{"routed_scale": 1.5, "balance_bias": true, "router_noise": 0.05, "router_bias": true, "qk_norm": false, "tie_embeddings": false, "init_std_qkv": 0.0309, "init_std_up": 0.0309}
Below are experts of layer 3 (counted from 0) of a mixture-of-experts language model. Rows are named router (the router's row for the expert), gate (a neuron's input weights, with its number), up (a neuron's input weights, with its number) and show model dimensions 0-159. Each number is 500 + 50 x the weight over its row's rms, rounded and kept within 0 to 999. Numbers have three digits each.
After each expert's rows: a language model's description of what the expert responds to. This comes from a sample of Wikipedia text that the model never trained on.

# expert 44
router:507578565529554402550427516514517405492502478506477459455429482596390546538427526615558506530477558490541535497397506447426521570511557573512452468476507559574477570484561537562514540468535498513531531561542490496463526519522491444520498515516536489413502535647500501465467476595489510560435544537475501554466472570434432495531470512449482405612503513540447455511446529607481556521496493534446509401417585579595478453478541551503518470415547550515490528505501611561464444510501465
gate0:467510502506494503465388486468541433551463441480545496507444439480571548510390577495454446509410431440517541451434511475554531420511507574509455476460552539621616507433473539470542426521536518444457548461557487550456566528488529526474476429527475504484506515441568453541579462554566464460431429408507476477464470491535510534434520524543593509461539556480391550477410510585459578526455431577476598489509473514521468557495516478482392431459530446539480584399480421533415525491482533
up0:495483452464560562460449506483350467455479413552446517562438419498529474508459500470499507501475459342490543518523431533494419473587625495463482397501419557495573451485435572461533531554478558482473528500542498506506664521585472510571471496529492435478504598503458475512517454439472477451516370518585518438544521560510489503527466516496475485404529539512494485610448460563469550525537369462458551503536463521551516539446498525457506540473507512539511572494467481495424531460422488
Word-middle pieces such as port, ic, ist, min, w, ph, iv, as in proportion, Moscow, activist, sophisticated.

# expert 60
router:556412551555483398528495513468610546462557477525545507570566459476530487463486543462525462511481484455537500650508467660495568580506570516492461436458493443473484495578460496515587541508571538427520505479491507520530404558500396567526439570492501633539482563484481574516488533494471485518533529553521540453502545536567469577469534457574511474545438566453573514504600473506512610479440501526554521539542563562519472480485422472401566476539532454500430511412454508543478538541438494
gate0:496494547480538469444518603420433530564525467451528527469550541500535524468463450447475566523551500554445507515536454448473468439516452560472546533504453447570499480533562486514499645548450486400496509522499477494481567505457521469568506470589560512419566411507509497423458422405509458511524424530572457456424497528486508540612517506538466504451400439496567381459450530502491540494507530537582427452459493512486558476576570475523432504480451355463558546495496389449572478500401571
up0:501559506499441485473452392510516523470452572530442475434450419459480463461459533628453499427516574450495564476480536585551465589493513504551534558422483442525635512497554563574490442488508526483447525493517474510547495430461515577487505487509470475530491508447546465590458448534512550568487495492504451508417459480491463414537564488522467454548469508347452655582466495383626594509530546477467504510578489545527479441545514524515523483461461568503465470586506559575475511461481449
The pieces "de", "da", "van", "ta" in foreign names and Latin taxon names or word starts: debate, Colubridae, barracuda, relevant, Democrat.

# expert 48
router:469559404486490517495375508420513547509485426538436526508481527397559519433459592508509425447485443522430513394552556528558439476541499453528595507531516521528473475522470475507479524502477363570523435457415511406488552529523573453523517437559438543503454472482409502511420490514513553441519424464466513477487558557489442465537574446458507485523499461589479434558446500564506355518466575482440423471510492514459391480515435496548457432499517412529520476492458430489541444426524422
gate0:535496489422465469401445547500608506495488547553557511548450495449554461478459570500571623594553490465479502503540542552420515498578537506561467426589521517540458563440575538464448428481521511519503596537507540491478499545451443441509459582557573579428496494476527547588475464493463483400466363514438538570521559527499435470475524547569463554488554532485431424491536488407470510445527349532477458485537486525476468519531537520490529525432475537446490521430528504559453586463452409
up0:466445479537382499460519435507446484542532460430483518468508503416450498489468500531523475436487463550437436452490572545450489457570411502450468652551503470492547513519470434504501546452464585487478499549527568463457506494556483481452554492475630518467422526552456553488524519482611510595492551429552563453530458522446524565566482469485535517548511482431518428540527449617509551494478510622402485420571484602519606443526429560509524525540491513560461394527499540580512526425504510
Capital letters or short capital pieces starting proper names in tables, lists and running text, such as Gibbs, Drury, Glendale, Joe.

# expert 34
router:549572485505531502488486434509530502602444478497554435463573470513500524585486464499512464546569490585569428557474516610466417531591481391484469574458498422492482494483492461540469589482456521550532416571490440485465493474547413448527476504486515574513464407556506591613486469423396480568550499401482451447506476520559597386507437494441488504423477432445454570533449467465536406532470474449467493488502458516584517444430551520524491521534592570429452516528512434475490501507469519
gate0:548577510470446474449416446451461461486492637515456380557547507565531534499509449517593585466494491461547491471477468553487467561525440519450514566500456478476528405530482537453459537481536504479533488435550467425550497526518574494551490493491484444424512444573521416408428539476507553508388558464554519450449533517481586503438446585416529459479501560497532492564418487482508445495444436377406499486507472464542464521456507553510484519393535482462585463531558611535502610544474418
up0:428482548498459448458514511453634490537481455497520522565492498582410542457437521449416443484510491523595538516485480488443574450417428546506434539498553510556420506511541502472471400518454429377593537442436447582479467514464532496533557464536440462477417519429445464532522383477488548467554513511492402407547544512499552523449547450411502503452506487469550452532603572504583525501480513676483500539475537501549429528483449503538537513511530533524540469448589530505527466456472540
The article "a" after verbs or prepositions (saw a, as a, awarded a), plus word-initial "a" pieces like amber, acoustic, across.

# expert 18
router:501559398504462595444561461500408458451536564530505547508413528499469470479575507563523513433469559497364479566558512512473527535465550537480397537473525497537432462516555534558461523514499478466523530502507462496500457518547552466427494538592502568485478496419436407438528461432453407520498516422581493480534474444448473493555476436560522450474433514441534504521467459525469538483549481377531601633515578604593508439507515458449536410553409526498538428570427550515501529496476511
gate0:550485447527533509382452447461460570546581436523432517573438497497615478493488488526492552598522534488488513475563506509453585504557522473556580477579464543525401604554469464423457465510477593447494510517452493497487431522509462581592407437504539523556475476490505570531471478550546544510544474492534589539479516514517538511547504502602424507504476405387544522538369504498613502441461530487497554514482498502567442523467438440481520428509541518436536511581479601540532440396520490
up0:522539531467453592515557382531461511487474456476397475415412535488483507540563480517496474498463467526531468482509591449481581385566483589471435540541484521487511449529488528478517482464506561476529515580438465550417431475522585453512497540556508507528466493423523506375496512516509537533497498437523547413465487569442469515426472481575466567467515557526486455480413447545513510555481414474451453521484510533558442438520467496576576553584416456437437367510589556617553505471566420
Word-ending suffix pieces, chiefly "ate" and "ary", also "ity", "age", "and", as in Ramsgate, beaten, coordinates, Quaternary, Revolutionary; also table-divider tokens.

# expert 32
router:475436585533539527494505509500389537499575559533456525431506540594561423496568523542543497530471559505559556540564499475544441540533503455478664540541568546563552494491462454442607543473554541543504513445574576527453467385438556527530463554484500443555554522553574486546508480527464515403510493416551408413565466446539532509440389507524514439566515459456503518457442483505520501559417524478395458500552460494427578514519544526501526462449528488535396565477467441508516504559469522
gate14:408467441479406410478541497569556488539445492526529518448508468531447529490623459507499467524492478474549499464489465428522557537434430541502549426563456523434466514547477448523496508437499429391606535430440471577465506450549468462529555399410445469473548430455536576511597503473509487461499461535478454530512516547383481496516450499534454472550429594550482456515426479540514569501478565597493361493397561472555566508525507541522428502496414548519508502543537539445474512473598554
up14:530495559542437455557526562492566551522575418548477519466431496384465498415531550538503504474556570566507462578496481435403459491470441436537556509483510529570458517418435538465507551473505498546460534504475513577452516449444444452545529459426487582487494521549462526406414508513616485534518552542453495564511484465495419476535431523604435497468467495489416485490505473478453530428507523488416416505469651495431547533548489578491427546547525635517438481444454452417554459446518503
Small numbers as numerals in table cells and lists, or as words counting times or ranks, such as 2, 47, six, four.

# expert 26
router:499442446436397495527452506523618488637456490423487480437546420573453477616434425468375457425442496538527472559472514472481469516543532358524500559466536543549522522511505563502582569424444406499532535499580552521539483390477434481541509590461509519537483512503539550445533432521503436609513487491397461532460471484505481498508509485507497440494532503568600541489553484513527495592489537469547434457538473497427555486519511515540473493480569498486468580521515564475548536404555527
gate0:447490498415626511522471501516548531523527361549474487488487497476507516498538574515458520543517479552410408548515531396594419547589492507523542505515571528477529525510499488566510578555518551507497517497428545508482469435564535559545417544475512603555400565488551495581552413476497460470532483470559412383488554512592454562476600534485546541420542511550473416553434519483391560464453518567535419474560553529578470458463495471445471546522502517491467553471489427489558540463531517
up0:417509506442484475471498486485512567479438471510517542513472475466510481502560564466479485505535462468471402544447575436546544497528447533495465446488491658506463614437553467606602565494485545493535590469459571487470560401540559468372500570431555515514456536514550579546611492511492554525509507568524523408361481519615473482569522441491450543480445434524557439544434502471514503446538530496562484506539488537501571488436408474513504496533580500517569483411559492532466494526530566
Empty space tokens and opening quotation marks, dashes, or brackets that begin the next word or quote after a verb or article.

# expert 20
router:514508367541554405433555554500491491519460523517433556498512545511508551425517501548480473532490463467531454486521505447549475433505569560502523487525515495508523540530544570497520480577544408468596496436512481452433557546467488540588560448410486397456540472535586539434443468574461481428522554470583481451455556502547469565646485470453491527494521562513568454505447482512416392536510596604495480561479505478506502592474569507450512517437479489559472568475634509424487562482533409
gate0:563435456596515507516412512463408474546474566619534467411578548483414436472558481470532490557601477456550401544521503526459545467390540492524545377484575411515482561470491444446470525550546387537493509489566598460436536514509411483528546563491567513408531468488520542500462523543488522481430542485505543471465538481570459592468499508545524517530505529453614494475514544439555569551553509542520422513520553477486508518363464472545455470564494454463507467478518467468567546477425518
up0:554556562541557504496497506471601508566515537450526406507570605476536471492564486548522504523473490508601442586394429476499520480505526394519451528404520543476418513527415378471484505600480382620613543557608533498564435505496534462572512469518532477475494483442549492482395570534513494491489451539517545547434554545523537519540518549521521454579466415570528463575486511533491496433546543454499414556505514497455528448516542411462497459472533491555502477403481508507493571517461517
The = opening infobox article titles, plus name-starting syllables and word-middle pieces such as Sh, Ja, Mu, ul, av.

# expert 54
router:482538509490466511415567480436581588438486454560585478487534564546465427579567495472478548536501545501528441484437484471589510479574540474518433464504478519549427458528526446501435409524525506494469592551480440488540516474554470534404424478483584540460475423481487497540480493459469421546493503553533423541517546538497487561480491570467552439473430561517446548492561540563496443568594431477501588461481388452480441528409503471592565550469530414550434568484464573598576510599536536
gate0:490460508522554521513439629542537415531463541425478486549515489564505607433485555525497503546612464569539403537475498483452545579566553408447513499548551462553455377439436424463521421510554497576410462501464539471540553492493455541524465578407496414544517581603511497465510521457596425512538523453594598551535513538484484561444549566437473530498431420519480462467470530524494534514485488514474571434534561469447507426509493473506501568485510488485416566506513509491454466547589483
up0:529518621450373469588396496500569496493646472530503502479536518606577508450556446528495450563494563519420510520600530535490542497556550513516510475490511481530556555420569515542560464574344571450533508548602535498489533598458565450489487460479474487431588492459489461457527524499466504482529454540493511500487545510590523526512428440511493460434514502546506537432490459429452481468493606500424470498445461550466453541511531439488510473555469503600565505530565452598572447512474496
Forms of "be" (was, is, were, are, been, being) and modals like would, plus possessive or verb-ending "s" (People's, offers).

# expert 46
router:543502473510491484490522489431518480642505402478429476585500462549565534561462574518535454482482536561467527490470464458550670612529506526572581533488522559384554470513502432374500447541466434523422389538481541522440529477548489474545523506505523534496499549561451599398537530444482360588497535472539546474509537502563487432535434481430527459435431503476438470475485477546533517527485440480448388484525452507503395525496533530481478513457488492491439519449475537546465445526478518
gate0:391439497527449441493570501394512456534524520546487547513446524530480469533497419474547484503484516528516530487505529475564452517470572479514513511485557438464502500456546530554485565487527400534521416469482507589494506559596438501500492647460548545439443442514469477506446578460406540537528475454393453501450494533510558512483459511581508515542438430485575523562585432577596476475505584533506531613577493542577547549524460504598446575578404455581468505403468572469508521553496455
up0:491525502597482477568558527567526573526527449347526559476492489531479476448643460420476517472576614520445511549436499471434560550506512527511412481502520412464569501481467525551450450543491516457514467555363488532508536531412450471491567517464518535529485395461494487405436532492594481493450540496488532444499541442521480486424533352479467508502598419510426406585503476514554627517537550537540497521475518546469507488484501504481551475462607491524534530542547512497474436518481490
Stems and middle pieces of common words after prefixes, such as re-fer, part, most, continu-ous, ex-ist-ing, young-est, if.

# expert 49
router:535462502530476575499516513551394399503478472559467567507559454465516558462498420451430489547499484440495583521565436569451629482456467573388468506518474421540522625432480461504544545505462456622542488484530474457541470529593567434536435431490468547477556536468426606501535493435473462440499488572409595495444518530460514526450529535473486505502441450518572587494548593481547506545467505543489524441431461522532457521390543538445506549545601500520437538523478472532537561504504527
gate6:523513415517585488474476463491543642545521616389524513465459470525508447516557448517510504484408530557511540493529547531532421556533533580447588527470445510575481530488525558535517502473511434411461398461464367602486402515525531459434454462446573533428502498546557508539411557500512558475499521644538455492544521461390493472432451479496565479500561512530506480425444523459428566502458469523529532482404466507561433419495456436521445504453530502489451539531463502485564473499514442
up6:584596510467569440461439548491476476512603435530521429516495511510452638420405533466525499458575511518465551527419522547501561505580589483505538415477513593458419516560465487582517488455523424481516542487511523546524481450487514474462500530543502506465443516565500474566445514596554526516543520398445478461521416516506497544504600506552498481461479458482546508551513466493396365472440471501437584492435425544474481558529586466490573517544466553585492548476432604453477515542419544
The conjunctions and, or, but, and ampersands joining nouns or clauses in running prose, as in "neonatal and maternal", "masculine or neuter".

# expert 4
router:464544483527436410468442487453519503505400472438557540461499564461488438531564545506458512597534557500521549503567581534521484543524531476534477471459548488482536537561492525473413475485604540520471548457548378536514496613471498443472484437504442502430408437496445621470522373486450535476579451496437549478522539538456406397559451563463557505486452466455478516488475522563561485497382529574525503463574595620479557464499436530492462446516474548475414496470491529421547497478448497
gate0:468465540483577413457512425499480534503529458488486520488533482552484461438510419533512507511500447485414526513427473473492501443455509505539458491425584515530416435529429493545498565534456525615384555496509553458539526468499516482426501491485574416390461467506460569553501471454511512531510449477456481455512547359413461455349404499522558574435466512545578553498558509541531488497491518404480515504438415520605491538529534483509525523562493429482418532574518529389518501366543480
up0:486474519399540488460509512446520426523447400471432529500463518389522422525486492503506420434448454410514468489512502528473581463427481390428548575522447435504532534495549543490509581474415435432554524467437513466460495436445500451467474532549421513610510435571463550460593558489427546542492479553492484474528441566514509444521546561461475547488541551513461578472516457553529549380476481516491393494545481464522559546480560527475458521540667505567490580464406513523485510558481445
Single capital letters inside country and nationality codes or acronyms (AUS, POR, ITA, ENG), Roman numerals I and II, and passive "by".

# expert 10
router:527651581572527471511504562471500499461520463546466439556452546513539550499449443559464530557633496499440551436459456460419428518580549536571577478482500575461476482558543482426474396603487476488512545526536542455482513607471459497473456547448511464535475504459557570511474492517558469529503483520521500485520491556537511562458533464474434547386572490501513478500532601450469432561515584473481392604434550549563534505510485577462461381492523533506464518570508474516503368480543459
gate0:475458554456546505501568519473518494454499510491494525474523446590481537531580575542430457515539548514519453548403470558485393546454460424455570464504527494527520516420457469487497608443493549591468564589569418403436487569502434517504363523467502518477514470474576444487545477472466492427537439596489523496474489524523485455487552520505430587556530500429583490548537503519494490565443510438526555515442525533515466564490496440435380569482519387459432634469509602552473482516498440
up0:474464422492536510455334531520478579500507464458540434457504515532504499459464444542526454472448469534526512518525419566592510496399475485509437436483432490491537481550466502503434507550506587491516578561549526463474499470504513507504465558521477487456568434521479541386514482481474392504441460508494473445452532386430540411495573463605401478506473520563518529530456469484446457481552532576454570500484495388472556556543589593451466435447504446525511646450525470401527550442460455
Mid-word consonant pieces, mostly "d", within words and names, such as Wor-d-s, accor-d-ing, Ol-d Dominion, Aliy-ev.

# expert 40
router:475503496523503463471520515503509465469565606510578426507542475472451465504482497525430571570396447514506447500496437500505506497455551476448517493474551419569449453483490494535476454582513401526513614568475470423422525519421536498461466484587483525521483514453551506555544464476505488531463503523582552498520518398535479503511463439532581606571620537537446494528500629522622451439528567542500406521539505555518491567583573565451479404433525515585510572513534612558506507455565476
gate1:424549494500442414492487558496505506435526591506564484474418478469522474421537463560449457536458509439381468432494412518477565513418548456586472495551454533401584490550456499469512498492643508543478502593576541432500397499536450453543524500526528574505504424488551552473505492433548409630526530517532571551443511496556528526515495505472481486457553466557569466454547518388531491526522464459505536427487446445453474490458456564538501517588509486463444434464575570494552479440609541
up1:485467457569398471440561518424489472466505452509516432474468436576507564461494615527478482564507493462573476457457466447531512589437496403449477505545462501424463581529568598539451494483496502476478431484455506514581511455352533502555441533507515404570556441518487525568464552464495469597537562548416497473449509540469523440448526550507489475457494465518542530484514515496533565448539580473518589337498609462581450547558497572455491510475544464487505407539489565498541472507593491
Verb-ending pieces, chiefly "-ed", also -ted, -ized, -im, -ang, as in earned, acquired, planed, Died, Lieder.

# expert 61
router:564517453475422493460522507519589610502452570452531542551484559496498468415479547505428540545486467497503573516555555381461451433475462606585436492512482564594468501518443506481484545568418441489422423478491481460458470463497556464551471507458528434515542466441536470485461483595532544545539561471503478399500439509580486462465487509451495481521496462545571428512397554461493497523544629424595473563407425529506472431562494389432500476443452582479579520511482499524484445539459452
gate0:595375472511474562485433506353480454472405466539480466471525450493513526522548559611481494535446526480510542458562489538481535566585592466569438489519525645478549506492498535569517559532528499523450501564462481534597519458554532548509456552415484446461492503486474478540478516413540464542460499513653545494505493434481542538536473496518583414495362478527582524547478510507466514507496491508471511565527467521513599523413521601566538512484462432457440526405479500515499560563464444
up0:533422471553563544684503529401459500505490534534533529501525474462526462498459546549444499497540546482432535498616506558568483474540445467476503528550547605505458551555405484530504471559491446441425482479506574525500515473471427410494383487432477496489488467476558470553480548523422544546451565489546475504442415479550504525489481515590468502550411513478463523525553476526459469563566427591531499546592434463480628439541534511481521522453463421560461480558539388503467602476483554
Plus and minus signs, decimal points and blank cells in numeric tables, as in +40.8%, 27.6 vote shares, and formulas like q1 + q2.

# expert 16
router:503510449480570500484519495514475496523571453507439518487510538394446512599571488530567532349507459529557475540506433501609459474469440467493485491497456497444593590435434494556459606483482446543550512539452463551497560463524517517462481486549541524528536492587466500533545490528558557422409472456527451467574484457477469393486481468530497556480468445558514550487562413535582475607439411532467545487585448543462475517518364581535481431540505553515420501525597564536542549513525580
gate14:504517525468524446449455446472445495485485414565555410569424509459446360465453643467518506484532469489546562452546479533538506491593539416483511544432427488438485617432542574543535549510563546492468472461510515645474397559485504466531576463482565438480534465581476499471490477528517487424545477490438512518438481406480585529480543469493584467451550537527520549487483488501462531507552479511400488533516440486527510470501485434553596476500400525601579585510467581468468469484484535
up14:477523526528454493621497517404577455411442468523508448485480521491383592547500483488458582518552507488522488515470534497454527496590549536368442450478480475460467486661453520500421521530446454515467526443424437472575442424483504466496482450486452506444583468476527444422429553491569494580378510473513484500551459487472524445462471514453426482567458481458451529533433555549462521485495433514555516366425543475501441558471522573530496516541554495517411514496533515533475395517477405
Commas ending a clause or list item in running prose, usually followed by and, which, but, including.

# expert 57
router:520475476527494453436530564557434482449466466517511558406492490454443596485501518424497464487492563462539469518480484499577540434495460568569445522515501430460493492467503633416487469481438498492488384424530427511495490507591417596478495515582464521487453536411499469507457523445448521445564494528386518462466495518557464537456518505427466503519517566519504506484559482409520463492468467384551523445610495577514495497512489459580464418520568420424444403486487433539335532455549519
gate0:550525597561494480539481511527450541446499519566496479521469609551559482562510528546528487416532501551489534518460620506457486471507435554629471525438635415484499471492448495639386509514636455502561551518534538482445569580482484458503427502532432587541429416487490501533535496472531519529490501482436518426536422501540475529481526501586471512460518544471589469540493490437554557456486536496489461510495461432546503446461474500402529453481411602530560475396512509522486540429569508
up0:440530528460518586521504512547530405437551482495449551469448532447435460473380432502436553520469535522460415538519563489444508551390343523501528499527506600494468553511468546430467495437455435447437499558540516502511418407460456491522571527457556613464452529541580547460456500575418536532503427577485487516543495466473546527476491443423549504503524491432565438535632507528506559563508453574511512503502499512507567511495510553480510476564550467488509595564516540597532601520454550
Early word pieces like con, Con, Ma, La, mi, I and the l in World, Atlético, Carlstad, plus Country in infoboxes.

# expert 22
router:499418543492456559481439352436530473439559519567489510509426413434435501596519495490564574509596543453520495486529509483535503438523471420515428567541495473502533532480569543457476526539560563522475434516499538519496510593511493549476544539527543487579518482599553459478614543427496581437488600516436420495602460493447508483527453575498487604490587556495528450535479454493444403486491471521463440434479552580478477532434455522449424495474494536593515511564515419482491554424431460
gate14:478569502453492538605508500533513548612521453544517542470440522491463449350508489460553518470515494520508527553528543490507408473453495654508555556543542464402471457537586416537517472504377514528506534525572548613480609533542490508500598503545507505409493470470460483453555454524530566563539490617490505474470483560493462510448517488477488500484463500537424524547427434520529543474407555484496465551532567485472489500450490505495581582388462558514558505434544386558488526486482413
up14:478494472519527459421358541419519540498495521508540468581536553515513366465492486513541517460526444505386528544548548550628485473441588460466532498504480545498493492615561525522486577483518497543452479594473576540553449508499470478510501545511508537499481523479548463473509561549437463539522474424438548569497531426541505539500586493583632475516502573561542464480491519469544427553477542434576452510391561446442473448393578544491512535540527542496541563497594458586520501578433532
The second half of years after a "19", "18" or "20" piece, and whole years like 2010, in tables, lists and date ranges.

# expert 14
router:484550509525498417504480570572497450508494582582479567487470583473421580527505498540516376468550459478566452467530577432438581483588389503530518434496523584456520459474535452483507436450561458419495509454479506574494545447509415458526425577459474518506490489504471486495498449560499470488535481408567498501505480476549464495430470455442584425522545520607497482601376422481468543483524557445463506535563568473521390529474520497501457578613486511512495446548467456555483392532446451
gate0:465508579493564466435496557470503493524507444469531453436444394461506595635423521540605379463480529490536477512491557524429511469516508512505463516522538456487497612510552484525540421514505514466518521523476627459479598547532555576454541467526456620387518528445556510564525528502549500531503522494524500471538493555442493409511511517555477473473494468550449496484523441519490440459583422393493538494471362462561450588459460482486520530528407597549527499535557483600506510428522537
up0:547568430500532537416483525502469473528572473490574477451480552467523588431538460575528425610574528457494479491513432550548532448573485511466523471541448449389444555533598544482519503482539484468534553567500432526587498482599581509451519390437460567452491523515470545518609498419583590460510403388448509445560528474446465594439472528543470482495532537421461486530499535434558504480431470509525539527498528551581533591443529542505528516504463537495464470495566548488612548486457543
Single-consonant word pieces inside words, such as p in incorporation, v in Conservative, and capitals P, B, L, plus ^{2} in km².

# expert 11
router:534415445520548470481553556460455519423498461594559550532484437441526487495528638536581527418532509597538551534437445510577497452575476479422582613511537440492572582481444520584536500483461569498534430535464549529577499473486475481472474505483461518461483498477491572531518398525468440490474426529471499478530515583573520523556581487535467448546458425406436454513411481533552586446492463444480527554501476502421519615438518462545457500459495443519513385413491477556562477477457528
gate0:591456489521504539453444474465522512435447541500456523552528533472452539472538555558516528468408565491505497500487542492476493527476556457578551461479653435499481510527460422411451505426449532495457463489437506519507434472540413443480511549421495535501479477426463461553543508520496506543484421424457487511541513524557473465516461491514628541516487555620509363516405573458579428509495529425477594486473488601478636547551600524515435521537566456525428521431526531459487427547561543
up0:561504504543554524551470471521409485426470541507533506523481541498549503525468487513541540554437396458417432425463449529462483552424548506518473417502576486411487414535456527500449566572495448428408454570539587462446526493432545614510600587487524414496569498522556508480460405571595456509517488458502531445463531471510545532519437448461510477520461530421434518505481464536402497429452504513413491482557538528379500499451590445453503379547483535482497476478492482538540580474503400
Word-internal pieces like ub in double and daub, accented vowels é, á, í in foreign names, and words like law, life, For.

# expert 12
router:572545457505513530553468531481446539469478514573473497535523487546583541531386526525514566431595497501517512520450531479474417489458529501492531585511445432507565570513592556426433480478559550508487492439439530574442466477512489546497491531462388463591567465445484487474509463523434589435576528522462517465507460453527454471464511574503447533478416547476474485462463492535420487460550440452560416631514507538429380384572392505401487488540495499423439491498454485528550378513488465
gate0:542534476598540501447540478479518496477568588537449559558471522452608417439611434549423390428517433432504469495497473448461546492536478565484557523476482417552566535390513548495510481490484488424480534416441478463502496485393438418516458510464503468517575482523480449485534469476611425537470434514474457511518478517506549536561440550525461521432468560488492579417455500461500504455545416567540474534548448589427516574555496497390587459534406533546456469468491546536485470480450424
up0:486478565523501468443494448518505476536464536514393533487531530511502520488548456542422457482515516489488542510475520506447579423558450491577486470505527504588487564489521633601495533461556505436547522526448548490603496514435466540513518452436530425444501438580529465566514499518569436554474523576492446366565493461581402508545524616455448456424495542471440557534439465518522400418472559562512503527551470606436512432493587468396463464500513575560491603515476451555458518516439487
The syllable "lo" inside or starting words (decathlon, Dunlop, Slovenes, Lower), plus "co", "cho" and accented letters like ó, ö, ć.

# expert 1
router:515488457457528500484546539538520524443387550460538591573517405555570447394577506488516466419524568549510453536485458515438492439394482593476548476544563474529529559552483541396494469503399471415531443398545513532541479460527534456465420482536569487525467520440565540546411448544533558516448530517489462520533490605434500466572533485418459455561476519521512488525466586496519491487507451446543612506531468419549482507468503475377487501526459507582587519467489507407422513413506546
gate0:479487489519449502472522476426479456526415439532457490542451436556577480484489540484606456492461370546514590491501512462504488510505585565431520481428462454508406584578456571596378490588405488529496530488435500488489505461571537534569409393465498545392505568527487581516554507501585558499511479498479506538462549482424544526482541477540507441533503534597520431501526435508477504608495568495522531454579543553468575475506446438549491459411515527529604501533494585431477538492520539
up0:518520471554479467510441466581565455461531480380644509488591450517417436498571525505510506418560544404542436539387485446474498536489545494568509517593482504441507419552567496464463552409494464530583480491543401470543606507514504479511544512433485590475520410485538498519449445455465566451529486491451527551508430451529461531496456492456416523496573488440607532503410460454530539508524512512477511502472440544510484508431479623487493450501508489524446544472467536511521474349475407
Opening parentheses after a name or title, as in "(band)" or "(born", plus word-initial prefixes such as re, pro, dis, inter.

# expert 28
router:479510514468517552590418526440534495501526401416563554505514555438577635463528596486463534517498528562509533515461460475389488494555463545535551514528422616524462505594610570501538490472486440456518587480562517469469528589508534460545545471543537513480525468572524503547523423539434500464487454476507437536511531487443454486575510509450487544555546490453504444627467508628436548563521503532518437464474489457516576514623436529547537552469438502527595556500484575458536450519560441
gate0:422546537539456539463555582506507616519538453435522444517499464496521488454444514521527470502453486557539450486515399488446563502480554380468467552604569529542466502423496429503608494545535457610455545487542595450525555476441514561512421460390489524493505494409518595515449443427481530593421481439519456371471461480447476463475500516522426487510475564490467536491515572466440548523510477459495541510484463578437456471510530458461366441533525444540506501445460530426441508506542595
up0:503484440477519458537508481534465530480481596548522451474535612578450413462557558517449510499432420445561548508543488483469502439430447524477549425463543473436483477549492497496494508466392541451519460449490416571362491587504512398521595610565577404485445540592448411530589578520437554520524421544484553566468583516478514554526550495532460591559504498510546512489514522549496506511557409530473483530443552505502467409467521507520463496503494477523550514575509593499451418487536563
Capital T and W starting words or coordinates (Tamil, Wembley, When, °W), plus x inside words like Ickx, Hexachloro, Extant.

# expert 51
router:526574476493555541427551500494620482601440577497532498485522437474531487597540491536488484526432535541493492444537528423551546498566456454480492584486504544513485545504542422448508555456422483517513435610503510476445459428507439494453375399489473489538575528440403511506544488480440465525405529445445530553592504505493542458507514528537484557580555608421456537523596461425561470513497545539506452528418583655515512516510548449517559554520503475551437488480483537506489397456515521
gate0:563540525464555562536478483498492612445467506581478568515503555520594474480540492487540459493507453556522531529457525580581393482569413490453497422510598528516463572488469509468496522507478590443515464514512550545486477562504552513520502478470520404493453524472500443589451528460549593610510559479491378521484489456437511480515541516523404469597515473532566559487464485532496521511513412543481508498474399560558455481573542624606420508440435479535493507450565466445608523471428599
up0:627522497494517551426479491582523454518538491553561520540454517464413500476542459434486536559446578504492489374536477501466451420510520432502454510537488474458410523507489465494496530535538412476518504537518581484538426435543486473439451531483528554522531615453504390582441338525448629509594481453444503571444536614528547593515536467428482552492454445467491586502511517479505500434511519564494463523568489520589480447525545527524490452511539549460493573557473491582431524474550555
Pronouns and determiners after prepositions or verbs, such as his, her, their, its, it, him, this, other, some.

# expert 27
router:480416534423514474478531548524527484456543473546446433491461391537481495477551497432392468607421496542531493545558550470505482477452532492576500544514520505594414532497608488496524441552554524491457373531468464553531571458506412515455435543467512605530534541520467517540459484489442445512499458514509514522546459494518502613378494533509553455472599502553664505582464473451470519495498499596476522510527426474560478497459551380549471627541515537507481519445456478567536498464551524
gate0:512467497519514469466579546565461583552519506486518494517512533533480589516468424523389466528510433472552481538518544509571509454418573472506527568474544484399496535386495538521536501480464539496477505438491434457453498438489562525521523476399499493458472560487515545480491412539481563392546528429582562434553441489435547481525637540440532500463497487474431482600408565561447497500509476475432456618447429370541498485522473430552450460537604488593548476530547517456585535532525521
up0:559477544542458565465527510548452519528525601594378586519522536456533496501398570523531467474508568566498480476479567397496459533567634546448537543545541535540447452431529533521425396548464515554470411503510483452456516473497586473559632515503466539508423489518541488549499536431519472453409459488448465508563554559532475575599461522475625535495486498522503435533498498562461455481503522430487486460483516564489394518474551428419499490582496544526532564429523533567487560543513478
Word endings like -ent, -ial, -ular, -ous, -ual, as in mandibular, correspondent; also invisible marks after coordinates and words like public, general.

# expert 24
router:497467560509473486502556495633540490463426488565409555470545483343529504460519427427554516567551538538445625475442384494464551551524425436503446504533491463514564518448550437458484504496470411585590583562443445536521501521499523489456529431527471437479585509568475527504507539514581493429524525480540582543534519507487594538510465518443431456412506552512539567427532484433523494586468480523543548507451488486508433600474477468497446558557551492604547510549467477550546500543559485
gate6:384529415548618441560538470424488494501498460392507449574651439424435436518479418508495473396441450528482569563467574577535556516452503434544469508589565544574447495450503584556505456487549540490491519458433504573456539539506549507582475446459417472513540401540514511569459461492493523493532497521474518473524459510600463549564433524474577460479535469550509379564446476507473470566485489427446517512523529464485441509477467543532489522550550433534550523491466452510471553436428498
up6:544477506481575592561443524548591477534484504401418520454534537587603566454484418577493492490592463538516470497533424485531506457554434566424487477425381450476509527496584513456478553393487470424527459573543486500525499460611505457470530499542569583453530559489426517489545462536528489582507540545488540505518546518481466450449536540504554526552468439511459511492535392416553544481502403539446554506529501477481536457481505654517537506498564492482498496536483474572549568494568376
Subject pronouns he/she/who, auxiliaries has/had, "also", "and", and the adverb ending "ly", as in subsequently, respectively, adamantly.